Below are experts of layer 6 (counted from 0) of a mixture-of-experts language model. Rows are named gate (a neuron's input weights, with its number), up (a neuron's input weights, with its number) and show model dimensions 0-127. Each number is 128 + 32 x the weight over its row's rms, rounded and kept within 0 to 255. Numbers have three digits each.
Before each expert's rows: "gets" lists some tokens that make up at least twice as much of what it gets as of all text. This comes from a sample of Wikipedia text that the model never trained on. Tokens count by the router's weight.

# expert 19
gets: "ed", "ing", "ent", "ated", " also", " had"
gate0:130173145140104171101103147153127149157152159119092170139083114169067109114119159107183092209116113141174148131146171106169144085128177115171126080157071132120097103107110080172124108108136129118196103099090109125113151099116179163160116154084092143105110151116083107162126087147151078111136113122131088182097090163113139077110149145094124124042119149113131087161196136089161046129091
up0:121187108145193076146141157142100110155143090135105112168146086082143093135098160151166132162140151138146120115142125196122101101102111095107102130101091122119198182172124116151127171191116147141113167165134140119117076122137126150174134155079123125090134153164157120121107130174192158163145084069143121150145118147060169165077123080156214126080145155146129120182131194162088137112064
gate1:123148052156083169096116139177129128080178152154115091126124129072147103126198151102174178148123216159113117164107133155140085105156121159148156089105123105148071123137174123105113099124105072162150178108049132138143154157138122122156152089127123165086139107065118081122093137189135141051156090099145100083117095101160099088155121115125115100108159132153085113185155111106182155136147
up1:106151171084121117131138140090094155149216151099143087148055179083138160214081132168165145077134115136136119184199070145106153121132183114165149124151129155103125157123133154175174081148123130119143141161115126154097102134118114159135169175125128165116179186155158137095119206128134229109150134101138128116098144129100157115097160116130128166171145190137125193139131117123116125133125
gate2:168099193127136042100100108095124132087062077149086114174068098142176125082126189112175143140127121083122103088129107144094138140098117147165132139079163135156076125079110127177151102123077162147144178187076150095140135144121115172128145140160133117127122152090093136190138119113045162127153158116116113092131095102119139149142106122083122150157114209110091159151072164091135150089130
up2:114131119066202111180164134172134128120204181086081156177130180112063148184145101139114113135136129136145148153153173074169162122203116181118141108195075127140137126116098103098088107090126128077107114132171105139130083157157158103143101101141114178125146138165112114103095153118174121115058101147179125137114071179113110086138099133176106112116073093161172112124144147148123112163106

# expert 8
gets: " b", " m", " f", " re", " p", " c"
gate1:130133140098172185112171121174074146157133108089114163131070184172180130065107147165169147178177092153132124080188094122070045123161126174180155130144112128141120128153139140078098120125158121118123148165149067146111124134166111096166135138225125141089100161124197105162170148140123075130151105110160154123196145141109101113085118152086155097113148120153168157132132106105147107121113
up1:129159158089082138078130141149128126146143109112101114121056090149070157099089125142109150065092117127124139069185133141081125095122154139116149111096099135083103116175159169076085057145117185097152095103144102175128173133083154102175155116106102140093138141127221167181112156161151125071178142110135159093191133119119104121140129143171179147185088166130114117072141129153099131108166
gate2:133140133070089156133142126106174086093080137138105170160059174134083111120161166098099090163080087144101145127114114186097156130100163120088122121131140148206125154126075162180068079164152133091188133121106125140095143177100151110137194134210126110175151140153069132105110138090117138112111126144134126170159089111170102072170158123085135149141122157105112177177088128071150155122131
up2:111116130134097124079079148132116084159169067131124059165176129132159186200120111101105105082123158082088122084112157095176166115164090160107163158095143126076137159125155043115187132143123156146074079146153087095151125132130120151152151111086120159120139111160158133159157183123079113093112116103080145087111115162102182196097086127148114141112079154104107143098201155146112143130138
gate3:144175136079188144113104138163127180158118212087122147109092110157078120133129136108100154119107171130157088099144116135112110084196104179144117117179138121163152085120106157127088113101092147191127108168108119114129148105129121110086134096218170173164155158092135134181113101097080138188136136083155122121171082124166121137169075056084115118162111110143109088120100193074109144129145
up3:159117099122120147113161107096056113131105131133142158147120169138083116130140128146156093155131095163031159144148088124119141107104128098159139122027114137108130146158152142163158154176114120130133174134192136140097126133141188123158171150139115122156130145171135151119150084136131100049130175144108168172119176177101107040121160044150146114182206142173144141107167117144138160152088

# expert 43
gets: "C", " P", " C", "P", "V", " V"
gate0:170095159189117180132112120075129091158193167160091121110080129121116085110094202133156126155111159126144096089159114130155092149090113119142162132165123125152067119148184115210124144124151142083144110117149143108153149153088166119100169157136121161151176166046145113148153164129147106137159074147142171168115117197140152121154117122095110112098079149052172099092129081142111197117154
up0:098093111139098184133144154117128160088179092114088124118137159139164146133094115122175163118162143163102174125120135194126193124157174135138106131129122131121148062122096191152139122101146155139108121126173135197132056158119141155100149091156192124106170131062086118160170095135102152123123146124089162132178136137149108092138105097129127212124088165151179099049133046145156179105108
gate1:111149134098059145092139089095186121129182089036138170148070137140117179101152128141068158104160160153153155098158133154091098092180152128186136152125097080094111121106113115102153093117134133147126134090085109185155124087200125110144144183124137141138124154103088139121191121155131168071123134104080178117204162160112149132114154102143136163164130217095133133127114125172154138155133
up1:147114142141142175071065132192090179124078151118141096153168140131127105140085148088133077170099129097067127120160108136154105158116067137104116084107097113147099180190090141145186126161114161071155120162055127137143099154080137158104084097133096107096118100164176114133098094101102160141088064110128144175159171162145153128167122166120078175135168078088123146125105117060123131117149
gate2:149192130095048147179131154130180092102118138133107079117122165132130140078173142121118153142113129137125171147106106133138155136181130094151153110165118123154127159086063172099089086076143110103094148133091100152121085144123163059171093140154135087153059124124110153154191102114124108143152160143118190145111135160172189068129152147169107164051157217110144158158117149141123085124123
up2:134163120180111120124079122152088159147123168113080152092111130171108149159119135145136180131121107204090177132121152165154111054132083106088120177134159127133124120074121191155167098130130085123127133160174137149130096118122187088077172140151085119125108115112178130178112170154119068086154079074112047132152132171122122173068159117143153091072143095133084150132127119181101081164111

# expert 29
gets: " m", " M", " R", " H", " h", " ch"
gate0:160138163091145159140108112145098078194127132100113139148120145158169110083082128185157122134148191181107094110150117121103086158149064090153156085134078128208109136131123123054076174167117112153114172129121090112116141151117140125145140086092143109131133117128139118160169160098112103035216172095116119122154128120115080142092095124119141114100097175187117089132180134073124143118069
up0:102189139119138134125137097134211099092152157136137136142123092156135167123132127174108039160138118109216083094148086091128106165147117082123114119104193127112128131077142150071152172157109076134157120152046111153138153161123170134104133143134081080106114126173107163148064063075119170118096105155093150124121114130103104153148037129089135110127166114092121110128127124131174139074126
gate1:074123081127167112091158104194146136128136149097140121127114134143107112074090108110104144114111116097109222142093152112131105095137184132126145123197165151131111149153092068149113176152159171070145122120134138138134150068118114095124110109120087105116170143151126130136170126119158063016137162206103156164161131117103139177157155170123152108152134116155100138125167132182050084111085
up1:116150164133094135206085118079152160142162049120114132094108172074149157210101097139146113095093114106129144166141142164094096132119118150050105195118075142146112159128125117145076178121111109147137180105099107170144159174162145154113115169089179109161098139162124106128129063161159124128120103077097131112178135135162122137100148120169102088176134130167115156117099184123218143128121
gate2:128107079170090095123152097138155118068097100135114082150085193115167089129133145122113141152172126076117162150166178135126106104146128114062166087177126094137123149201127133119136140116115137144154174144091073132183111158104046131092087088131081084153109095113139126189115108114157126177074052105110124131130122173174127100100105184124125157110141174159171151102107158162153155117062
up2:110090136135119105170174135114184144134127120165120137079121116141120150123175145140103103184087126110103126146191097093130088156082107143207141117116081164135103162078094094140098137073126147052136132116140129094160187113136159111142094159154121183196125176120208145141126148163104112158134177127110170115118121099147113143162134130195178141138114142122103166132162081100216127133213

# expert 46
gets: "ed", " was", "ing", " is", "ated", " had"
gate1:128182119104081199160111069113136125075160149141075126133160083110070171129079204169110093135124101112108160087143155100153151071105121119136123071065129164095159130129114097127142187086143144097059176167096166105099163139127174138146121135133108095222143120166112123204149170147113089134162134134074103128124139116142142125171135119175104080116116109128117174115123130159147098111163
up1:150083143170141073146217176088119131070111094132146092172086144160156192112122166087126144116106143160147118126170092092138157149113116097114126213124149104190141134098136178110136127114134114120111032198124092131126143114121154104130128142144100149157201162134037121132156126111087143104116097125109098163060114144107143130171077117144090154132146147106126158122144124147078122077082
gate2:106126130128211075193139121064178104073099128115087146178095141164162150037094058127158115118167076136090130139163090148138138098093145059106145079129114132108137107174114149146137116139154089135203144108096132120112131144118097187138099119158160151109180135130131100132093115147168143151158082148101137107105125111147112164101158124155118072164083176175150154178154134088139073107152
up2:139171163167149164093151129156083121142111117166159165104114195125115181097149096121119107191086170159127131128186075113102092135150157105141146093142103114125109122059137132120092149125123162138151074080129117157113101149131168162104071071149123134101150186055123074124144196150171164086185148139104130085126161128131140110116144135094164072080149165145135146183129143076070159174083
gate3:122115118124133111149117137070107100079070076083125161083091146170093170119150182113133111101132132109125141127128137150114177134124100161103143156112112120142115118129149156101165084126119184049151195099166085132130075128128185197176152096119116170161148137118122166216130125054109103155139086143176079172123120120142120159150133154063055113083137109143173124198159127102147140112114
up3:098095155121133183140110103122089081069130079089118116104223156163095158153138089077168107177131074160157114100119094150168048168132110121114111191095172100093122098092159110152112144097108163118137201119126142118098104118162151177154185092136098144092132139137124148180117113120085141130189079133172134100148158132122120137164138116097098092112061088162082144171127145168116118107093

# expert 53
gets: " f", " s", " h", " w", " t", "f"
gate0:154117208116144159151139177175091132123191193146142062140139138121157130105118134146075179151094189145114133078190129146151160138136132101113142125109119147133138082115142157137112100087133124187159143099147134123093124119135215169079182137114104132148120105127133131117150115144196123117131207092099090114136078094113170196120101058148078109146062188133138112131083148100142161138145
up0:140115104168105116108081095090153154065057106104104194155160147150088119116140120091167099125172121126112134087108136145133064103126135149149089181126140124115146155119084097128158203168117133073130108144108142073170183176090087119135081143119107136166131122171144110159079101073054164221100082149181122128077163149120147124114148144115148157145146089120117182122174108131085128128101
gate1:191101144114130128123141108158094159153146118130157108152101173104107166119145150167161113155139102185090158139140122143155154101105148159194165085168090167126103057089103147131155147147120209077195210127099089120106147078164154115124127154080124109027149142115153151109165145096173134169099155108120125120087174129105150110120164136169114111162125146197093113128123084082178124166134
up1:139073097092170147109112157154094174153121155109164145155138158129138181164135102141151132132077160116120111118052087098137151116138104131172130145117079152162103055115083141132120190058113172131145181142118135112160134098146181123071159141085121076035077111082171129083184088084144143182161153149101114118164137103101156140105188140170130085135117141158178080121137134141142109154136
gate2:159212150136115155130182129124165160194140145171105178140136176160100098131102115100167112198114136116171106097094139104134134191126175064111209121135113127128117119075136111158136126105118113144142152118123080094121071185158077085166158186114167146132182160085098078162152115183106117122097196141147125142115090097116061156139096119156124102138125123084123125124163114147087094148161
up2:135166140122122150094157126125136156153123122118114172105148193114125089124137099130144159191146126117139079166086164105091059212110184089146127162128130125120151085169150096134124137088155181105113131128145086107105133151156121106087142123108186140153107158177099047097160087162045124109121183158200143149101121081101086169164101126153106140123085123097091143105149075133140146098207

# expert 3
gets: "ed", "en", "ated", "ly", "ay", " not"
gate1:104121124109102102110173135110139182156151171096074150103099091103109169127105095153086102108106163130121167149144108101143083094148093094096104179131119193147115110102145140166085153094122111113143109247107139112093139183074107128141153172109117156120098179160145141099165142132089140147059039136106098087111111139167110140159163134177091146151132167115201136094148080137162090156162
up1:147148144115142128091108146155140130186123144154089081071037096085107125053152138131122114149142155138111150128145130090115148146112063127167138119090111130123145116137134088097176136150123105188043075146113128119112169042161199076139137111125074128144110116153135151138120156175122147214089072106194131095137127137128101113103093131132162108121169106129202114123112165082095102135151
gate2:094129150112102122179141120119094152170103186155110093154084157197114130126090128120140126211150128090110161123135146116175144138142133095115147121196135135120075115096111163147160110087045115093190124169136141050104129159105141089105109139164066096100125100042104138135165126118154141052139112099106109090100180100159188142148173141166084130133157105067144108131135120108097158102137
up2:104147118139096070118100112150126132156161116113088173140098124175135197137113137152131159187054132115152122158158188090132150191136087132103115087102144117114079111144177129178113092072117155090171069149158151101142131071119199105119134157135160114110159115056174140086165114140130173070107091124123120169136103135170159199094149098151104126179117097158135124092108103113116129177191
gate3:106168159124093123104095162096135119156070084149088148144075118100164113129137193155118178156097153104149082128174120180094133192143099155108140147153153158172126089138189101090146126129144124119191130132189106143109157130094133088114147106126086141114121166110183108119155189142090164114168101060119093142158090113119183118097141042064083122176103093115172128150100153123174119170093
up3:112182181136118156062140120121161159140113077152069092125120092131082139124139124165093099122122119094135152168095146136106159078119115200136106132145101156081082129086171140167151142062153122145121158132098076170149165129137105131142114106159173055102139115136137109107117193109130155109168109151156108150210165137139155090158149148139145111145178121133141074040144056205109120127170